Weights of a small mixture-of-experts language model, trained from scratch on English Wikipedia: width 224.
Below are experts of layer 2 (counted from 0) of a mixture-of-experts language model. Rows are named router (the router's row for the expert), gate (a neuron's input weights, with its number), up (a neuron's input weights, with its number) and show model dimensions 0-223. Each number is 50 + 10 x the weight over its row's rms, rounded and kept within 0 to 99.
Before each expert's rows: a language model's description of what the expert responds to. This comes from a sample of Wikipedia text that the model never trained on.

# expert 5
It responds to: Word-initial lowercase pieces. First piece of a split word after a space, often lowercase, as in re(cent), b(attle), w(rote), st, N(ZL).
router:72 41 64 25 56 38 47 61 68 51 69 53 58 59 42 49 37 46 53 41 38 57 42 53 53 48 59 45 52 63 46 52 39 44 49 59 55 53 44 50 36 49 47 37 46 58 49 54 44 70 41 66 67 48 64 65 41 48 56 48 60 48 51 50 33 25 49 62 59 50 37 33 56 54 69 56 51 65 55 34 53 56 24 46 53 59 71 53 51 45 65 57 56 49 33 55 60 55 55 39 46 50 32 56 51 33 39 52 48 65 59 56 54 63 53 43 63 57 42 52 61 45 40 45 42 48 65 51 57 36 33 35 72 37 53 46 38 56 71 58 52 45 38 48 52 45 54 51 30 62 48 64 39 61 62 41 59 63 59 41 32 65 42 44 50 55 41 52 59 46 45 46 55 55 68 62 47 50 55 55 43 57 55 46 41 53 47 57 55 62 35 51 36 43 65 44 74 51 49 51 49 47 57 43 66 50 54 37 29 36 37 51 55 55 57 34 44 44 47 30 56 50 53 49
gate0:53 38 47 44 71 56 48 46 40 49 57 54 79 73 57 38 44 51 45 53 49 58 70 52 55 65 61 61 46 51 56 50 44 54 67 60 52 45 41 63 42 42 36 49 48 49 41 38 52 66 42 38 46 39 56 46 52 40 52 60 62 57 57 72 57 51 67 44 54 44 37 52 52 40 52 27 44 66 48 51 56 57 43 66 51 52 57 42 56 52 34 62 57 57 47 40 55 52 69 42 56 62 48 37 57 51 43 47 65 64 71 61 42 45 47 23 51 48 48 41 57 47 49 43 50 56 46 49 41 37 41 35 47 41 45 45 45 36 60 38 55 74 54 54 41 50 41 48 37 44 41 63 35 44 65 34 60 58 54 54 39 56 43 46 59 44 58 56 42 54 67 46 54 36 67 38 41 50 58 52 58 42 49 35 18 43 49 64 67 63 53 56 54 54 60 52 48 29 67 62 46 56 66 47 61 26 59 47 45 50 41 56 43 50 60 49 44 40 53 38 46 41 71 42
up0:48 44 49 39 74 51 48 59 35 49 56 54 75 71 51 49 42 42 50 53 53 59 70 51 53 62 61 67 43 43 53 51 43 60 66 56 45 41 41 56 50 35 39 43 45 55 47 39 46 66 42 39 45 45 50 43 53 39 54 67 62 50 64 59 56 46 65 49 57 54 42 48 54 44 55 34 45 71 55 53 52 58 36 73 42 57 55 46 59 47 35 58 57 52 41 47 57 53 65 39 57 59 39 42 66 58 50 44 67 57 70 54 46 41 44 30 56 54 41 36 53 46 43 46 43 62 42 51 49 39 47 34 47 47 40 46 48 35 59 37 56 78 39 61 51 47 45 36 27 46 39 59 37 45 64 40 61 66 55 43 30 56 46 47 59 35 59 59 39 51 66 52 55 39 66 36 43 39 62 54 44 50 38 41 30 34 43 54 66 56 54 58 53 48 54 52 47 36 66 67 36 57 59 51 57 29 55 48 55 57 38 53 44 59 59 47 36 46 48 39 48 43 69 45

# expert 11
It responds to: Mid-word fragments. Middle pieces of split words and names, plus words like act, event and month names, as in H(ann)a, con(st)ant, ag(ency).
router:45 44 31 42 63 58 80 36 52 55 36 46 50 56 54 49 53 60 46 36 53 53 34 50 49 61 64 40 57 66 58 42 33 34 44 42 52 47 42 43 43 57 52 46 61 45 50 69 53 46 47 43 59 50 53 53 67 57 59 49 56 52 41 59 58 53 49 53 24 39 63 67 42 43 56 47 36 31 58 35 54 47 56 61 73 39 53 49 52 44 40 34 44 59 52 51 56 47 61 54 52 53 42 38 58 46 43 47 39 50 42 62 52 54 47 65 52 55 53 59 47 55 36 53 61 42 44 48 61 46 51 52 75 49 52 56 35 52 53 51 50 34 59 36 32 34 60 70 46 46 51 50 60 34 61 45 57 44 41 58 45 58 58 64 43 48 56 53 49 41 39 48 58 61 48 61 45 50 55 66 63 46 44 57 60 51 37 76 58 82 51 44 30 42 48 31 67 41 41 57 44 32 46 45 63 35 57 36 53 49 35 35 49 34 50 42 48 67 43 29 52 33 50 46
gate1:50 41 45 56 53 63 66 43 51 51 55 44 55 51 58 34 61 60 64 58 52 47 57 34 50 58 42 41 70 56 51 45 33 40 65 54 54 65 25 47 51 53 49 54 48 48 50 60 44 61 38 55 44 61 42 34 61 39 54 53 55 57 43 62 51 48 35 67 55 48 61 40 54 40 46 54 47 44 33 52 55 45 58 46 44 49 60 59 56 39 63 56 48 59 46 50 62 50 63 58 51 51 43 42 66 51 45 32 43 64 63 60 34 54 59 65 58 51 34 60 46 45 38 55 45 38 20 43 28 39 38 57 65 53 45 64 51 47 59 44 30 52 54 48 53 34 61 54 53 44 62 41 65 35 44 51 34 52 56 49 55 42 61 67 58 58 38 35 57 57 30 51 64 51 46 47 65 67 48 62 76 59 53 33 52 40 39 59 67 67 35 49 26 52 46 40 62 56 52 44 42 33 47 43 82 58 56 48 52 45 52 40 63 52 62 40 49 50 41 48 44 49 48 41
up1:45 55 50 44 51 38 26 61 55 53 43 44 47 55 45 60 47 35 38 43 42 57 50 51 57 42 62 65 39 51 38 56 69 59 36 50 54 43 63 57 38 49 55 46 57 59 49 44 63 56 52 41 51 38 56 68 33 58 50 57 40 46 51 40 58 55 64 32 45 56 36 57 43 59 48 38 51 60 54 56 59 59 45 55 62 43 47 43 48 62 37 46 43 50 49 64 32 51 44 45 40 42 62 54 34 38 50 75 57 44 34 48 54 46 60 35 43 55 56 32 51 61 59 37 53 59 67 59 76 51 82 39 35 43 60 46 49 49 46 56 75 47 32 47 38 72 38 45 46 65 39 58 35 54 56 46 60 49 49 45 42 54 37 42 44 46 57 66 44 49 63 43 40 55 58 45 35 48 44 42 38 39 48 73 46 68 63 46 35 37 58 45 75 49 53 54 44 41 49 58 56 69 50 57 31 40 49 48 47 47 54 57 45 56 33 58 50 56 65 59 59 46 56 41

# expert 13
It responds to: Mid-word pieces. Middle and end fragments of words and names such as ast, ent, ar, el, as in mastered, taste, Jurczak, International.
router:54 52 67 40 50 44 66 52 45 63 53 48 51 64 63 56 47 61 48 40 45 61 54 61 31 39 57 26 70 55 51 42 20 61 29 47 34 46 43 47 41 42 55 44 61 41 50 50 53 41 56 45 53 61 65 57 39 52 59 44 49 32 52 51 58 48 46 57 40 42 42 62 45 63 43 60 56 39 58 37 36 60 38 50 55 44 66 47 49 53 48 42 53 37 36 39 54 29 54 45 49 38 44 51 59 36 31 49 40 38 49 48 59 69 31 39 43 51 53 67 54 49 50 36 54 42 57 45 64 43 53 69 50 41 58 57 50 50 46 49 63 60 55 49 50 54 49 48 52 62 59 62 71 45 62 51 57 56 61 79 51 67 52 40 53 42 47 47 41 42 64 55 62 64 50 47 63 59 50 43 44 44 62 60 43 46 56 55 60 66 73 47 47 69 67 37 67 45 44 70 52 58 47 53 53 52 44 36 50 29 61 56 40 57 40 65 68 40 51 51 40 55 62 39
gate0:53 50 61 35 48 42 68 39 48 50 47 51 53 45 52 36 56 65 40 46 42 34 55 48 39 41 35 46 55 55 54 58 66 47 49 44 34 49 35 45 48 40 33 68 31 66 48 43 34 53 45 57 52 53 59 29 40 55 39 43 51 52 51 71 47 63 54 38 48 58 56 71 46 68 45 42 56 48 63 44 35 45 59 33 58 44 63 56 49 71 43 59 58 45 57 50 55 27 50 52 52 44 39 44 30 38 25 71 34 51 63 49 57 53 34 59 52 44 52 36 49 51 75 58 50 57 53 57 54 53 32 65 48 55 68 25 42 55 50 48 49 47 64 52 43 46 33 41 48 59 29 53 59 61 52 55 60 49 60 37 36 38 47 47 52 72 37 62 39 37 66 41 53 30 57 47 55 42 51 59 49 45 61 40 53 52 46 44 52 60 51 61 64 51 44 50 53 38 46 55 51 57 38 61 48 52 38 51 49 59 46 68 62 45 44 50 60 48 38 43 54 35 43 67
up0:47 36 55 41 66 50 60 46 49 44 60 55 51 53 45 53 60 35 42 45 75 57 50 57 55 62 48 63 37 59 53 63 45 40 56 42 46 50 33 47 44 44 52 57 52 47 60 48 52 76 43 71 57 67 45 38 51 45 57 50 57 37 75 56 43 55 53 54 55 55 57 54 51 57 57 61 34 59 44 40 29 48 58 33 47 61 69 64 51 55 55 66 64 59 48 56 71 29 44 43 59 49 38 40 57 39 43 63 43 30 62 41 47 57 61 60 39 46 51 44 57 56 67 36 56 43 64 60 38 50 53 62 48 53 66 34 37 49 56 60 35 33 49 47 55 65 56 52 50 49 50 61 55 67 54 58 37 39 47 39 44 53 41 44 57 51 53 47 49 53 46 46 46 29 52 64 63 37 59 42 43 44 40 40 46 68 45 47 57 69 48 49 55 33 58 48 42 44 45 59 54 57 69 50 51 64 57 39 59 75 40 76 32 63 47 58 45 48 57 37 63 55 40 58

# expert 32
It responds to: Verb endings and particles. Verb pieces and particles after a stem or verb, like m-aking, carry out, fund-ing, attempted to, plus words such as used, known, won.
router:60 53 48 50 67 44 66 46 46 58 47 54 61 52 41 40 45 67 51 46 53 47 42 54 35 61 53 43 44 62 60 48 48 48 53 58 51 53 48 62 30 51 26 60 50 58 58 25 49 38 49 69 60 32 58 47 38 55 38 41 45 39 53 57 58 53 61 73 53 40 45 42 71 44 39 59 54 56 46 47 47 48 45 46 60 47 54 47 41 39 46 51 63 50 51 45 47 43 49 78 43 53 63 40 38 36 37 65 45 64 63 58 49 59 23 55 39 39 40 57 62 29 49 29 53 56 42 69 53 47 61 66 50 74 63 50 49 34 58 40 52 38 53 51 45 37 71 68 52 46 55 60 65 46 53 34 58 45 33 45 48 59 43 61 59 46 41 56 48 65 47 63 58 66 55 50 52 56 53 50 56 39 43 67 60 56 48 63 56 69 56 69 53 44 63 25 54 51 53 54 55 71 49 42 54 33 64 50 54 42 63 50 49 45 45 45 51 50 40 53 37 53 44 56
gate1:53 45 38 47 51 46 50 64 40 50 42 50 36 32 47 65 55 52 53 70 67 58 55 39 39 58 54 44 49 51 46 60 55 45 53 59 57 56 58 47 56 39 34 62 53 65 50 39 42 43 63 57 59 52 48 52 58 45 37 51 42 34 61 70 68 55 61 53 44 53 50 30 75 50 36 52 57 52 45 55 47 47 71 57 58 42 52 50 45 51 38 44 48 74 57 59 57 33 61 67 73 52 54 39 51 34 59 46 55 49 59 53 55 73 50 49 35 39 65 59 44 39 53 35 56 54 34 47 63 56 59 50 43 59 57 58 52 58 70 43 49 43 57 55 50 31 57 60 49 51 46 53 66 47 40 52 61 32 32 39 52 56 52 41 48 45 49 47 54 58 42 48 58 75 74 38 53 42 45 46 63 51 68 60 63 42 59 42 46 61 54 59 62 36 41 31 50 45 40 44 48 65 58 58 42 41 53 55 48 44 49 46 56 31 52 61 52 77 36 40 29 39 42 44
up1:34 50 51 50 53 64 48 42 58 48 61 43 75 50 48 45 48 47 51 46 40 37 50 63 60 55 45 55 46 50 57 48 50 50 32 51 52 49 45 45 50 68 63 41 55 50 37 55 61 63 39 32 38 43 40 50 50 51 58 65 54 58 39 34 44 48 44 61 58 45 52 68 38 55 50 33 33 59 54 47 56 40 28 49 38 58 41 37 51 57 55 54 65 37 34 29 40 56 37 38 37 36 43 60 60 73 49 64 49 48 44 49 40 24 51 67 55 56 37 29 48 65 44 60 41 59 65 54 46 40 40 50 56 34 52 37 36 53 30 55 46 58 62 47 51 71 43 45 56 47 46 36 45 43 49 46 38 55 57 66 50 47 41 59 45 52 49 47 50 44 62 54 43 25 32 65 50 44 51 71 49 56 43 37 52 64 52 57 54 37 47 39 46 64 65 78 41 49 48 51 40 28 58 38 54 49 52 49 63 62 44 46 42 71 49 56 48 37 54 54 63 53 55 56

# expert 50
It responds to: Noun heads and suffixes. Content nouns and noun-forming endings completing a phrase: team, University, years, work, -ation, -ism, -ity, Conserv-ative.
router:51 42 43 45 54 43 56 59 60 59 65 48 39 60 39 52 54 61 64 61 57 40 45 45 43 38 49 50 59 54 57 51 51 45 49 67 34 47 56 68 50 34 61 38 39 43 39 33 46 46 61 51 65 54 46 42 44 37 53 55 41 44 52 42 69 42 46 58 51 52 52 33 71 37 55 63 56 54 48 48 33 55 44 51 71 45 46 49 56 31 66 58 36 63 44 47 56 38 54 53 55 52 48 35 30 34 40 40 57 52 42 58 53 49 24 51 44 62 44 66 57 63 56 47 55 52 56 51 55 43 54 62 53 41 62 40 59 50 42 51 50 53 61 62 40 51 75 53 64 63 53 59 55 50 72 51 56 59 51 51 50 50 49 60 59 39 52 56 38 51 50 62 55 62 51 63 63 78 48 44 32 61 64 64 48 48 75 56 58 80 46 41 68 57 49 47 60 49 38 59 43 35 51 30 49 37 51 34 44 50 57 63 44 35 45 26 45 52 54 65 57 51 61 54
gate1:51 30 35 58 58 49 67 45 50 43 64 28 58 77 43 29 57 38 61 48 35 61 68 40 45 69 39 58 56 61 52 38 58 52 56 47 50 31 49 66 57 50 57 41 39 45 48 51 45 34 73 62 67 56 51 47 40 48 37 55 47 52 54 31 57 61 56 46 48 27 50 40 48 62 48 44 61 56 55 65 42 59 42 62 55 53 40 22 44 37 49 54 39 41 50 60 50 50 47 39 52 39 55 54 59 65 47 25 69 42 43 37 47 45 56 32 43 42 51 42 55 50 50 73 55 42 40 65 52 42 45 59 43 57 35 45 56 65 44 62 42 43 53 54 42 56 57 59 53 54 57 44 47 47 31 53 62 49 38 47 49 50 47 57 44 54 44 34 67 43 61 55 50 68 48 46 62 58 48 49 46 38 54 46 42 51 45 57 64 52 43 34 39 36 65 29 50 53 38 63 46 41 43 55 41 45 32 54 47 54 53 49 46 38 38 22 56 50 42 46 49 44 52 43
up1:55 68 65 43 45 47 40 57 53 59 32 65 37 42 60 55 40 56 40 48 46 42 37 54 66 28 66 46 51 49 41 46 37 41 54 52 50 66 44 36 40 56 44 64 42 65 45 61 57 67 31 34 38 40 71 58 53 54 62 57 57 46 49 69 31 42 48 55 61 64 54 63 46 36 53 51 42 46 41 27 61 49 57 36 64 58 56 74 42 62 52 32 62 57 45 64 58 60 51 55 45 74 46 43 46 33 44 65 29 48 55 56 50 55 46 50 60 63 44 58 56 44 42 39 42 55 60 31 47 64 59 27 66 49 57 52 39 32 57 35 56 49 38 36 42 54 35 47 45 50 50 52 54 48 58 46 54 55 72 46 50 57 64 39 50 58 43 67 50 51 47 39 47 50 42 43 49 44 65 61 57 44 55 41 52 50 49 46 51 54 53 63 54 41 43 50 67 49 58 47 50 76 55 43 64 59 62 51 55 40 42 49 56 50 66 56 38 56 64 45 64 54 43 56

# expert 38
It responds to: Pronouns and year digits. Subject pronouns he, she, it, they at sentence start, the word piece he, and the leading digit 1 in years like 1989.
router:63 58 67 44 49 47 58 29 57 52 60 50 50 56 45 42 70 47 54 33 43 46 33 51 50 40 58 52 43 47 52 43 25 55 37 65 45 46 45 54 24 71 50 38 28 51 50 48 32 46 54 42 70 45 54 47 33 50 67 47 49 26 37 40 28 58 51 62 42 44 35 50 37 38 33 42 42 45 46 36 38 38 34 40 63 51 48 48 58 48 60 36 51 46 41 42 63 53 45 35 55 26 44 51 49 56 50 55 44 44 65 59 56 50 48 39 46 47 34 44 61 47 62 67 57 34 57 56 51 50 58 46 55 49 40 41 44 59 45 53 67 55 68 40 37 63 41 55 59 73 57 56 56 63 72 55 59 60 69 60 48 52 55 41 63 42 46 50 57 57 62 38 38 65 43 67 52 55 53 41 37 51 58 42 58 49 49 50 55 55 56 58 50 57 63 34 50 37 44 70 61 57 49 45 49 47 45 41 42 62 47 55 46 47 34 44 62 62 40 39 51 49 57 47
gate0:49 42 57 33 46 52 57 56 63 48 32 55 45 44 42 54 40 56 38 57 67 44 53 33 45 57 45 42 51 46 48 59 64 53 58 57 58 59 69 55 64 61 56 57 40 64 41 51 42 45 67 48 53 58 50 51 76 54 64 47 53 52 36 56 51 38 68 44 58 28 67 54 40 52 47 33 51 40 55 59 44 33 56 28 46 47 45 40 41 37 51 58 63 47 47 45 36 54 49 39 51 57 56 29 60 61 33 40 43 46 53 36 39 50 45 59 43 47 64 25 46 51 66 54 43 46 50 50 56 43 51 52 47 34 47 46 45 54 62 36 48 44 47 54 50 40 74 53 53 61 43 65 35 38 49 55 41 38 64 51 44 44 40 53 36 58 35 51 47 43 42 52 50 23 66 51 52 45 43 54 65 47 45 59 35 52 53 45 41 46 48 55 53 54 49 61 57 61 45 46 55 43 42 62 35 72 17 62 36 64 40 38 33 74 48 57 55 65 39 44 56 50 43 59
up0:62 48 54 46 62 44 52 49 35 45 48 44 45 45 46 55 74 35 70 52 40 42 59 44 46 43 52 52 51 34 48 54 64 45 44 40 52 46 36 38 32 52 69 49 47 29 62 62 68 57 34 52 31 43 56 59 58 35 43 41 51 60 52 47 49 53 34 58 28 85 41 47 38 53 52 51 39 60 45 57 52 55 61 56 51 59 56 50 48 43 41 54 69 54 64 46 56 50 54 66 50 62 34 55 68 51 50 56 60 40 34 34 61 42 46 40 53 47 51 42 32 43 40 37 46 51 48 53 51 48 50 49 41 60 57 66 66 58 28 42 50 51 37 46 35 54 40 60 43 45 60 30 51 38 31 63 52 26 64 57 38 37 47 30 62 41 51 46 43 59 42 62 47 60 33 53 48 36 60 54 47 62 41 49 42 50 61 45 45 41 57 54 53 59 41 49 38 47 58 51 68 61 59 46 59 44 49 65 78 48 54 45 38 42 42 54 48 60 69 47 54 49 52 50

# expert 3
It responds to: Infobox field labels. Labels and colons in infobox-style list fields, like Died:, Music by:, Label:, plus heading equals signs and table pipes.
router:62 39 49 48 60 64 68 52 70 48 65 36 58 57 45 51 42 59 60 34 35 47 75 48 52 62 41 45 59 59 48 49 49 52 45 47 61 46 41 37 25 32 49 62 40 49 43 41 49 54 53 45 43 46 56 53 52 48 41 46 47 49 50 46 38 14 67 57 68 53 46 54 54 46 58 48 46 49 47 43 58 61 45 40 56 38 40 43 43 46 56 71 49 44 53 54 42 53 29 33 59 49 49 55 49 73 46 53 33 50 55 44 42 58 45 43 51 56 43 46 61 54 39 55 65 57 42 40 46 53 32 48 47 49 41 68 55 45 38 37 39 40 50 42 48 44 44 42 43 58 37 48 43 36 54 29 44 49 58 51 45 62 46 45 38 69 55 38 59 60 53 27 73 47 56 31 42 42 48 71 71 58 47 31 44 40 38 71 46 66 40 54 46 39 56 47 61 56 62 51 61 48 63 43 45 79 43 47 40 45 41 47 60 53 39 50 41 55 44 55 56 51 39 36
gate0:66 40 41 60 60 63 50 29 65 56 49 53 42 43 41 48 46 51 53 39 46 54 59 52 40 60 61 40 49 59 42 40 41 36 46 46 47 45 44 63 37 67 47 58 41 59 27 42 45 54 65 52 43 43 60 51 59 31 46 34 48 39 57 49 50 49 63 50 54 48 30 27 56 36 55 42 58 64 37 45 60 45 50 49 60 44 46 51 32 48 54 59 55 64 73 55 38 44 55 31 58 47 69 47 40 59 50 40 47 53 44 69 44 46 40 47 50 54 60 47 53 38 55 37 67 35 53 48 56 51 39 61 41 60 50 51 58 52 37 48 52 48 51 71 53 49 21 50 50 39 36 47 51 45 51 39 36 53 57 35 35 58 55 58 59 29 46 57 57 49 51 26 74 49 45 29 45 49 49 62 65 53 33 55 39 42 48 58 66 60 36 43 52 54 54 52 59 32 51 55 39 41 70 32 47 61 54 52 47 54 50 43 50 51 64 43 51 59 57 35 42 24 59 47
up0:64 46 41 54 61 62 56 41 65 54 45 71 39 42 51 50 45 50 44 42 55 56 48 50 50 61 59 43 43 54 60 37 48 37 54 32 60 50 36 42 36 71 45 56 40 70 25 38 49 57 63 67 43 50 52 48 51 28 53 38 52 47 45 55 45 62 64 54 51 61 43 37 52 42 57 43 56 62 43 50 68 47 55 45 49 49 47 45 39 56 53 63 54 60 62 65 43 47 51 21 50 53 59 52 37 70 54 41 45 59 44 64 39 46 57 59 59 50 58 47 45 49 52 38 58 38 40 47 42 59 42 58 41 64 41 57 62 52 47 43 48 45 47 57 50 46 16 35 48 47 29 48 47 51 44 46 25 44 45 38 36 60 51 45 54 36 56 62 45 46 62 32 75 40 52 34 37 42 35 66 67 59 32 42 51 51 39 52 52 59 41 46 40 51 49 57 53 44 55 50 36 41 67 33 41 50 67 61 54 57 50 34 54 48 59 60 49 62 59 34 40 44 70 48

# expert 16
It responds to: Table cell separators. Pipe separators between table cells, plus commas, colons, semicolons, dashes and opening parentheses in running prose and lists.
router:54 17 50 45 60 55 47 35 51 65 47 43 52 76 38 42 50 51 32 47 54 42 54 54 46 68 47 50 59 62 52 36 46 63 33 53 49 43 38 57 34 61 56 53 39 53 48 46 51 41 76 45 70 44 69 60 44 53 49 53 52 49 57 52 44 44 68 58 73 31 38 39 59 38 55 61 56 55 58 23 54 62 48 41 74 64 54 50 41 37 50 57 50 50 42 57 44 58 60 62 45 38 39 31 40 46 44 42 43 54 62 56 40 49 36 52 58 54 44 46 65 37 47 54 70 42 68 57 53 54 25 63 51 52 55 60 55 32 57 50 48 48 43 45 53 64 48 77 55 62 63 49 60 43 61 35 53 45 74 48 42 65 60 58 41 49 47 52 53 53 55 41 44 58 48 47 45 50 55 57 55 49 58 48 56 48 54 65 52 49 57 62 39 64 53 41 66 41 50 64 36 50 50 30 55 56 40 48 44 54 41 52 50 42 61 40 63 45 62 38 56 55 50 53
gate1:68 59 62 56 52 35 50 53 46 53 67 25 44 36 51 45 35 54 56 50 38 67 43 41 43 44 63 35 43 44 33 55 49 47 53 54 59 58 36 46 59 50 34 54 57 69 49 61 59 53 53 56 47 55 51 39 27 43 53 53 45 54 54 50 61 46 49 50 42 52 60 57 38 67 40 56 56 42 51 56 53 48 68 53 49 50 62 84 62 71 35 36 47 54 55 45 51 41 56 54 52 57 46 62 52 50 51 49 40 65 33 40 54 56 51 30 50 49 48 59 50 56 58 46 50 61 44 70 63 42 54 40 71 56 46 53 22 57 41 50 71 57 50 36 52 59 49 47 32 38 58 60 46 42 66 54 52 49 46 77 63 46 59 57 60 57 43 47 61 58 46 60 48 59 46 57 43 55 52 47 54 58 42 60 57 45 67 68 50 41 59 42 47 39 59 40 81 61 52 36 58 58 64 53 74 58 47 50 39 43 55 57 46 46 40 52 54 42 55 53 41 43 37 23
up1:64 53 36 29 51 52 48 44 54 62 48 44 46 54 43 50 43 50 48 45 46 36 46 34 29 58 58 82 50 70 50 47 33 46 46 60 42 44 49 43 49 22 38 44 32 52 40 41 42 38 51 42 48 46 84 50 53 45 51 51 50 43 53 47 64 45 52 34 45 26 30 44 45 65 41 67 54 48 46 35 56 45 62 55 49 53 45 56 59 43 54 53 51 45 45 60 42 24 51 46 53 57 57 43 55 58 49 47 50 44 53 55 62 60 37 56 41 54 44 32 61 60 54 38 45 64 57 50 54 56 49 39 49 50 43 50 59 54 29 51 42 43 53 51 54 59 43 57 55 51 62 54 69 56 44 59 36 32 61 53 47 64 48 60 47 67 45 41 64 36 47 48 56 53 60 17 47 72 43 43 61 56 62 86 34 48 63 51 48 55 50 58 42 52 51 53 46 63 50 52 47 46 47 42 39 50 43 54 42 49 42 50 33 49 57 42 61 45 52 39 64 58 51 66

# expert 51
It responds to: Year starts, e-pieces. The leading 1 of four-digit years like 1909, the letter e opening words like eight, echo, and prefix pieces such as post.
router:69 45 57 40 54 44 70 40 50 59 59 53 47 50 71 49 38 51 60 47 49 43 52 60 50 48 43 52 60 57 46 49 45 43 42 40 43 65 43 51 38 51 59 47 36 54 38 55 51 41 41 45 52 49 65 32 64 66 69 46 47 50 41 57 34 40 35 39 50 37 55 50 65 43 54 50 61 43 78 41 44 42 40 55 51 42 71 46 61 55 47 54 60 58 48 44 65 46 57 54 51 53 59 60 54 34 42 54 53 37 66 55 46 49 39 49 47 55 43 44 60 57 44 39 53 51 63 35 61 43 43 54 52 43 71 52 53 45 42 40 45 55 50 50 54 66 56 66 62 42 48 58 61 52 49 44 62 35 47 52 48 65 64 68 43 55 41 62 46 39 62 37 54 75 51 48 68 56 33 50 22 70 26 76 52 50 59 50 70 60 47 67 47 53 64 42 60 56 50 41 47 40 56 39 50 38 77 39 46 43 30 47 43 51 54 52 65 51 59 44 43 31 53 59
gate4:45 56 32 39 46 45 41 50 52 48 54 71 44 61 25 44 42 52 31 59 51 54 44 49 47 46 58 52 44 45 45 48 46 50 54 66 75 57 41 55 57 39 65 61 31 70 51 47 42 54 40 47 53 47 45 57 16 59 63 59 45 64 53 40 54 41 52 46 49 35 51 44 40 51 65 39 62 55 44 56 50 58 36 59 54 60 49 50 61 48 36 55 43 49 49 38 56 67 83 42 73 66 52 56 58 43 52 34 59 48 60 50 47 57 49 45 69 50 37 70 42 39 54 56 50 44 60 70 46 48 57 38 59 60 38 56 54 54 57 56 38 49 50 51 55 40 51 47 50 53 46 51 48 52 41 58 51 40 44 45 51 36 64 48 47 33 53 43 50 38 55 45 58 35 61 58 53 63 36 39 58 47 27 55 55 68 62 42 30 43 51 40 50 53 59 44 53 69 42 54 69 46 54 34 52 39 71 39 42 56 48 53 66 58 49 37 37 67 56 65 38 62 59 37
up4:52 43 41 54 49 45 25 64 45 50 41 75 58 41 40 61 62 74 33 58 58 43 44 63 26 57 55 52 61 51 47 37 48 53 38 37 45 56 45 57 45 33 55 55 50 65 27 61 46 57 45 40 58 59 58 63 27 49 48 37 67 39 53 51 34 25 51 56 52 51 42 27 52 63 44 45 44 42 55 42 46 53 38 48 42 47 59 51 56 59 45 76 55 45 34 48 50 46 52 53 68 39 53 59 46 40 54 81 37 46 56 61 45 49 44 42 39 67 61 32 48 55 55 45 48 37 49 53 55 65 39 62 56 50 74 58 51 52 51 69 47 64 52 62 66 55 58 42 29 59 45 60 53 54 51 45 47 51 56 43 36 56 71 60 37 66 51 37 37 41 55 53 61 52 61 46 61 50 47 43 50 56 52 44 51 51 70 54 49 56 51 56 42 46 45 54 45 57 48 41 34 61 45 43 60 48 54 48 58 46 49 63 64 56 54 48 50 33 57 57 55 66 46 38

# expert 62
It responds to: Word-stem beginnings. Stem pieces at or near word starts before a continuing suffix, such as Ac-adem-ic, bas-ic, comp-osed, M, Med, Comm, Pennsyl-van-ia.
router:53 59 55 58 40 56 49 54 54 47 59 41 53 48 71 44 38 58 72 52 46 39 28 38 49 49 51 39 62 71 51 52 41 47 51 51 35 48 55 45 41 45 49 31 45 26 56 55 48 56 44 68 51 45 54 60 57 62 50 49 58 47 54 48 24 32 50 49 56 38 59 40 50 57 43 51 59 43 60 25 46 50 51 35 44 56 68 39 60 55 54 46 49 48 48 34 40 38 54 62 44 51 47 69 53 43 42 42 58 52 55 48 65 58 41 43 50 51 55 54 65 49 42 29 47 49 63 37 65 51 33 35 52 36 65 42 46 53 65 51 51 41 47 31 41 45 48 55 36 48 72 53 51 63 50 29 50 57 50 73 52 46 54 50 48 65 46 53 44 38 53 38 61 64 67 51 39 32 59 46 32 41 58 31 32 65 62 66 50 60 61 55 41 37 74 40 54 49 45 57 58 55 52 38 61 64 40 35 37 49 34 54 44 52 51 43 43 54 42 34 54 55 60 42
gate0:50 59 44 62 60 56 35 41 49 46 59 64 51 49 60 48 35 59 61 57 36 41 60 40 43 46 56 61 47 64 49 34 42 57 57 53 58 45 62 59 66 56 52 47 33 46 41 40 45 40 45 50 41 48 48 52 67 64 49 52 49 42 44 38 41 57 56 39 47 35 59 44 65 44 40 41 55 46 62 39 36 29 28 50 60 66 31 66 59 31 54 36 66 44 59 48 44 50 52 51 61 49 64 38 64 61 52 57 33 47 57 57 53 52 41 74 51 48 62 63 54 46 52 49 49 43 60 55 41 72 52 34 74 45 34 39 52 52 46 47 35 49 49 64 62 50 51 64 48 41 45 47 42 40 56 30 45 53 28 45 52 56 67 40 40 47 51 58 65 59 44 48 43 38 63 43 60 41 45 46 21 47 72 55 46 63 56 55 72 54 51 52 36 55 49 62 72 38 62 46 47 51 50 54 52 37 47 49 42 49 46 39 45 37 63 42 38 64 65 58 69 49 55 52
up0:64 51 50 68 47 46 50 51 48 51 53 46 39 50 48 33 62 47 53 58 39 25 50 30 67 51 60 54 46 57 53 37 57 67 51 58 65 44 60 30 64 45 45 49 51 55 54 44 44 35 41 44 48 74 37 42 45 69 41 50 70 46 59 48 41 40 45 53 50 47 63 34 47 37 43 43 56 59 61 59 52 50 40 54 35 48 43 50 50 46 67 47 44 53 31 56 32 43 37 48 39 50 52 55 52 46 41 51 45 53 57 58 45 40 76 62 54 57 37 52 38 46 47 50 44 37 53 37 48 59 39 55 67 50 37 44 43 42 33 47 50 37 61 49 33 51 23 35 53 64 56 58 38 45 64 34 33 37 74 48 52 50 77 40 38 55 64 47 54 46 46 47 36 45 60 55 46 59 41 58 52 45 54 56 44 52 41 57 58 50 53 50 39 61 65 41 59 51 41 34 55 59 62 66 60 63 29 35 41 39 62 63 53 50 47 45 52 41 53 51 56 56 56 25